From a checkpoint of a small mixture-of-experts model trained on Wikipedia: width 192.
Below are experts of layer 12 (counted from 0) of a mixture-of-experts language model. Rows are named router (the router's row for the expert), down (a neuron's output weights, with its number) and show model dimensions 0-191. Each number is 200 + 20 x the weight over its row's rms, rounded and kept within 0 to 999.
After each expert's rows: "comes before" lists some tokens at least twice as common just after its tokens as in all text. This comes from a sample of Wikipedia text that the model never trained on. Tokens count by the router's weight.

# expert 26
router,204,209,197,210,224,201,232,178,227,195,184,222,170,210,181,237,200,192,221,194,182,228,199,188,199,200,212,199,205,195,192,227,173,216,177,166,198,194,179,191,188,217,188,150,187,196,200,221,195,201,210,198,182,225,210,221,207,187,166,198,184,192,186,198,215,206,236,210,233,206,211,209,194,213,179,203,185,168,234,225,168,227,219,244,168,243,215,204,211,193,222,178,186,168,172,197,183,211,174,200,167,247,183,199,198,208,206,209,224,233,163,233,215,243,188,229,198,182,207,208,196,198,199,180,205,194,252,171,158,212,170,184,167,209,208,211,182,186,208,211,149,206,204,199,195,198,230,193,215,208,195,216,222,203,197,216,190,164,199,197,178,178,233,187,180,202,208,179,192,249,215,194,181,178,225,199,186,210,186,192,192,211,217,202,227,194,201,180,176,235,190,221
down0,176,198,186,195,226,228,212,201,213,197,211,189,209,215,199,209,194,206,180,224,181,160,193,201,189,192,189,202,244,210,213,158,201,177,214,203,196,229,146,195,194,246,188,184,194,208,204,166,216,222,195,190,194,256,228,204,210,182,170,166,186,189,180,209,209,198,214,204,192,173,221,255,207,204,204,197,230,200,200,233,172,225,206,207,176,236,198,208,232,171,173,212,217,205,164,228,220,167,212,222,189,185,178,179,196,181,235,221,198,230,199,157,208,193,203,207,219,232,189,191,242,193,206,208,186,176,177,207,194,196,207,193,188,212,199,209,179,183,195,222,203,220,201,213,217,191,173,163,197,225,192,186,187,187,195,220,227,212,231,210,194,212,202,176,187,213,220,164,208,215,146,195,179,191,207,224,190,195,215,196,212,236,175,213,175,173,217,208,211,173,177,196
comes before: "\n\n", ", ", "\n", ". ", "–", "."

# expert 34
router,166,189,221,207,249,209,227,193,210,193,174,166,193,224,181,204,204,207,177,183,192,216,232,205,235,226,185,185,198,188,200,203,175,207,201,188,213,200,206,165,141,180,159,198,177,190,177,236,180,210,212,219,202,216,227,183,194,171,189,241,212,191,180,181,193,213,205,203,206,204,225,213,223,190,232,182,221,208,202,180,195,224,221,226,170,209,195,205,221,195,217,155,197,188,206,208,200,179,193,179,186,206,195,241,207,211,180,211,212,213,201,217,160,202,230,219,179,180,195,187,197,261,180,215,207,235,235,196,177,212,188,194,200,179,196,180,161,227,227,210,219,242,195,199,162,198,217,190,176,194,159,223,191,213,226,195,164,186,187,198,218,189,224,193,160,189,215,194,222,223,190,211,213,188,175,180,216,212,197,178,216,215,201,191,214,181,186,180,208,182,216,201
down0,176,219,193,202,176,176,196,174,184,212,219,167,186,167,206,226,206,190,204,191,201,196,199,186,182,190,202,195,185,186,212,194,185,200,171,215,236,200,220,167,168,207,214,226,212,213,212,147,177,199,207,206,197,175,201,223,211,196,197,190,187,208,193,194,193,219,205,179,174,180,201,211,182,207,189,249,244,207,220,219,209,223,225,180,199,166,187,214,211,155,226,185,222,213,208,198,219,198,190,216,199,172,218,215,209,182,200,174,202,198,194,193,201,222,203,245,181,218,191,216,182,199,191,164,212,215,197,183,229,200,239,216,174,198,178,206,193,200,127,183,219,224,221,234,212,197,201,170,163,202,189,174,219,189,202,171,192,196,229,203,233,200,208,191,189,209,235,235,192,194,189,190,205,204,236,204,240,208,220,171,242,188,225,186,244,195,227,177,175,184,186,186
comes before: "the ", "a ", "his ", "their ", "her ", "him "

# expert 56
router,182,212,205,207,226,173,212,193,233,181,188,211,199,212,211,172,190,234,193,205,179,201,204,197,205,227,181,221,196,167,164,200,170,212,175,144,200,206,212,201,196,211,166,177,199,180,174,220,201,183,211,219,211,224,229,234,185,194,205,190,198,205,176,195,216,229,211,219,205,167,222,232,207,210,211,233,178,212,202,200,157,216,210,206,173,268,176,198,221,177,219,189,204,191,209,188,193,201,192,154,225,217,175,193,206,201,209,186,209,234,183,188,197,221,199,234,205,227,225,193,221,218,192,191,208,191,174,190,203,220,219,197,169,177,180,213,171,204,211,222,165,241,235,203,158,154,221,190,194,171,207,221,205,205,212,204,200,177,204,201,228,192,213,173,168,206,196,168,175,198,202,211,218,204,191,171,204,206,229,203,204,193,226,152,203,180,163,196,192,199,198,204
down0,205,218,204,214,233,222,192,179,189,193,219,205,196,221,202,220,213,205,223,201,209,198,202,173,220,209,191,207,202,162,200,194,195,208,212,195,215,225,210,195,243,181,192,227,217,183,203,229,195,192,212,215,205,177,202,191,230,204,208,174,223,184,209,240,209,206,202,187,190,187,214,227,152,235,191,160,201,192,192,213,220,218,170,206,196,166,219,233,229,210,218,159,213,202,181,225,225,182,214,194,167,165,175,186,229,191,174,194,181,222,209,197,208,210,197,184,196,195,177,151,239,199,193,186,194,201,197,205,206,188,196,166,171,187,176,218,193,210,179,162,208,177,203,180,192,230,211,167,220,203,187,221,221,190,157,214,203,199,201,225,177,179,196,234,170,202,197,195,172,179,190,195,243,191,215,218,170,216,140,181,202,207,199,190,211,196,175,234,252,210,227,216
comes before: ", ", ". ", ".", "-", "; ", "'"

# expert 1
router,174,198,223,233,203,209,224,174,196,180,199,189,232,187,197,237,209,202,159,175,184,191,187,213,209,211,176,179,244,192,192,228,157,226,153,193,201,210,185,202,183,227,202,179,204,171,194,200,179,212,220,240,235,209,192,201,196,195,173,220,233,193,201,185,251,207,225,178,215,206,216,215,224,199,204,189,203,215,219,206,176,212,224,246,200,224,196,207,239,205,232,183,190,214,192,187,193,209,214,199,173,243,176,200,206,187,218,185,160,247,178,198,202,188,204,233,219,206,215,189,210,229,178,176,217,196,208,218,204,222,190,183,200,204,233,191,184,227,228,184,151,228,213,176,206,189,174,181,193,194,209,212,188,209,202,218,203,167,186,193,177,176,193,179,183,191,178,195,212,201,201,199,148,218,190,176,229,190,209,170,174,213,208,189,181,188,201,187,182,205,196,230
down0,225,204,184,212,200,210,176,191,185,177,200,186,219,182,214,188,207,208,174,222,201,192,189,190,173,234,206,168,175,236,186,194,182,211,206,188,193,162,231,182,199,183,197,185,183,196,206,198,173,194,199,237,207,228,145,200,227,218,199,208,187,197,221,221,218,211,183,191,231,225,190,213,226,230,226,192,194,206,202,174,192,175,170,200,213,223,183,166,192,160,262,214,205,233,228,193,193,168,193,206,219,185,214,244,204,178,221,221,216,188,213,240,212,192,195,192,204,207,210,198,188,228,225,201,208,213,182,233,225,192,156,224,211,197,206,178,195,203,168,194,195,214,209,201,179,132,205,206,172,200,212,252,178,201,204,202,210,178,231,178,224,181,209,180,178,204,173,197,218,199,176,199,207,203,208,181,195,196,178,196,201,178,191,182,238,202,172,223,195,227,197,202
comes before: "| ", "–", "; ", ".", "|", ")"

# expert 0
router,187,199,217,230,232,179,208,176,204,181,182,195,196,210,229,219,205,206,208,215,189,221,218,207,229,206,174,203,210,178,191,205,185,235,197,171,210,219,179,162,204,176,179,195,194,222,187,213,182,180,193,223,200,207,200,182,205,182,199,195,220,196,163,152,208,227,202,228,200,213,203,232,235,203,200,202,229,223,203,196,200,236,225,237,190,208,198,203,245,185,202,182,173,187,208,188,214,207,203,168,164,185,233,191,195,219,187,198,196,203,171,226,185,209,186,196,209,180,183,237,209,221,161,211,181,217,231,229,192,220,177,217,170,186,199,194,145,203,204,191,201,232,195,207,178,193,235,158,186,203,180,193,188,205,221,174,181,210,190,219,223,180,218,227,169,196,235,177,213,221,177,225,183,222,160,170,191,230,194,175,211,218,211,209,241,231,175,182,195,193,199,218
down0,196,183,215,206,201,177,220,181,168,191,196,197,241,183,178,211,221,197,218,205,226,172,191,176,204,213,206,180,160,208,223,210,192,159,196,203,200,168,219,221,195,200,199,267,185,202,226,162,173,196,209,207,194,201,203,228,191,183,198,205,227,189,203,175,183,210,208,213,200,165,219,213,209,208,179,236,174,214,239,214,177,186,176,222,252,134,219,208,201,183,240,195,229,205,190,208,199,203,217,208,172,225,163,156,227,180,191,171,193,193,202,213,167,229,195,204,173,180,204,194,220,203,199,175,208,197,187,220,171,208,201,215,173,212,199,189,211,180,177,219,205,207,224,185,194,170,213,184,232,232,227,219,204,176,202,201,227,232,203,219,202,199,183,196,208,200,231,184,177,223,203,208,194,201,225,216,236,211,184,185,183,184,207,167,219,192,203,203,212,184,190,190
comes before: "the ", "a ", "and ", "that ", "to ", "his "

# expert 7
router,166,203,218,186,209,170,221,174,214,167,180,166,156,186,165,192,205,204,178,203,190,208,187,190,220,222,198,177,235,174,178,229,191,190,181,197,234,227,220,193,199,214,203,207,205,166,173,205,171,206,244,219,207,211,176,196,199,193,196,206,211,203,155,188,180,197,188,201,222,217,203,232,189,207,184,204,219,199,170,186,197,231,219,207,183,208,192,211,205,219,213,179,209,215,182,169,191,192,173,181,210,207,180,205,223,226,202,224,187,221,207,267,194,216,208,207,199,207,181,218,211,231,181,212,218,203,214,215,160,224,183,230,193,226,207,207,168,184,212,241,206,208,189,186,180,177,172,198,193,189,218,235,225,197,219,202,172,196,194,194,221,174,178,219,172,216,247,196,232,251,215,218,179,209,191,162,218,196,202,185,183,214,217,178,216,219,169,208,198,219,173,198
down0,214,177,229,188,204,226,206,234,213,228,198,263,211,163,195,161,198,141,174,180,192,208,193,230,193,243,210,222,175,174,194,197,167,216,205,187,183,212,170,202,179,227,173,168,192,212,234,193,214,223,204,218,191,180,205,204,211,185,238,206,220,223,199,183,200,167,208,193,154,206,187,186,209,198,203,176,207,196,198,180,199,173,222,192,189,227,213,182,178,207,186,244,218,186,189,215,204,206,196,221,204,187,182,174,222,180,174,178,194,208,215,185,210,214,176,188,249,184,186,185,178,197,180,215,183,215,228,201,236,208,237,179,211,191,214,234,203,212,193,219,226,199,204,188,205,199,228,202,213,179,186,184,183,247,220,223,186,237,226,192,187,210,218,185,161,211,186,217,191,210,175,188,206,210,194,216,189,199,225,176,201,192,182,178,178,196,209,197,202,164,208,190
comes before: "of ", "the ", "and ", "to ", "in ", "a "

# expert 33
router,159,189,229,230,203,203,204,190,207,187,200,184,189,185,190,220,205,200,195,197,176,200,193,188,241,255,205,210,239,151,188,208,209,206,159,160,211,183,203,186,176,233,201,172,219,179,211,212,178,215,230,228,223,196,200,191,199,201,176,206,206,205,178,189,241,230,211,220,218,177,218,229,209,202,199,197,192,190,199,188,177,206,195,200,199,209,205,221,212,198,224,148,203,176,211,173,155,220,188,178,197,225,186,204,177,207,194,176,193,224,192,211,216,220,196,236,190,175,229,203,197,217,157,176,193,217,227,209,175,215,198,228,204,184,199,181,180,232,218,218,193,210,210,191,208,190,190,169,196,217,217,206,171,196,223,214,193,175,216,185,190,136,200,184,181,169,224,218,189,217,207,203,200,190,210,188,240,200,217,205,199,189,211,190,184,221,136,202,196,231,216,215
down0,220,173,213,219,204,180,206,169,179,220,203,182,221,211,188,204,199,198,213,205,195,159,205,189,189,205,198,211,220,184,185,213,175,250,239,214,222,222,192,219,201,225,158,208,206,197,168,173,203,191,209,201,169,187,170,194,207,185,172,200,177,211,214,197,221,205,196,171,206,212,177,210,178,203,200,164,214,223,210,225,179,208,180,196,189,161,212,197,156,182,222,220,193,205,209,204,210,166,242,212,184,194,219,200,256,145,183,247,209,187,200,220,193,205,226,213,214,203,179,208,222,192,203,203,175,216,200,218,226,209,212,173,208,186,200,204,192,227,158,195,191,185,210,199,182,207,191,236,203,206,250,179,221,179,225,237,205,170,163,178,196,224,231,253,213,194,192,218,196,203,211,208,225,172,220,201,188,193,209,204,193,192,202,230,190,193,167,206,177,183,185,199
comes before: "| ", ",", "–", ".", "0 ", "0"

# expert 50
router,201,188,209,216,224,194,224,193,226,170,200,201,187,175,191,199,197,212,234,219,181,199,191,211,208,235,229,204,195,174,166,219,177,213,162,139,218,240,186,191,200,214,180,164,212,180,230,215,202,229,220,239,217,220,208,213,167,235,201,196,192,210,199,187,204,235,206,212,209,185,204,235,227,198,208,187,182,201,218,211,187,209,202,219,183,236,200,205,223,189,204,180,212,204,236,169,208,185,186,158,209,221,177,207,185,182,196,186,213,212,182,250,207,221,200,190,183,165,197,187,215,225,160,202,209,225,201,166,172,235,178,189,208,188,193,177,180,237,223,209,213,207,207,193,192,184,186,181,212,194,208,201,174,230,215,189,195,178,184,181,199,139,188,186,174,173,183,198,183,227,204,193,209,165,187,202,208,199,186,214,195,177,187,211,210,205,168,177,184,213,201,243
down0,201,200,159,230,193,206,208,208,199,198,166,198,220,207,181,191,223,205,227,178,234,198,207,202,205,210,197,149,209,198,202,234,232,185,176,188,227,225,183,193,202,166,215,203,197,186,169,170,194,203,208,221,221,185,216,229,180,200,210,163,180,221,197,219,193,202,200,219,233,219,185,209,198,198,220,160,201,210,184,166,225,202,188,196,221,220,156,157,209,184,173,205,200,230,197,217,236,220,204,214,235,174,199,211,237,192,200,180,242,199,169,204,186,206,223,204,186,201,199,193,216,192,216,242,182,242,193,191,205,216,185,189,201,199,189,193,209,205,189,191,162,194,229,215,206,211,236,190,180,174,199,200,184,194,221,159,220,183,214,174,222,212,200,173,182,211,188,192,205,209,162,198,170,188,223,202,228,198,215,160,232,189,228,201,193,222,190,187,169,174,221,155
comes before: "0", "2", ".", "4", "6", "5"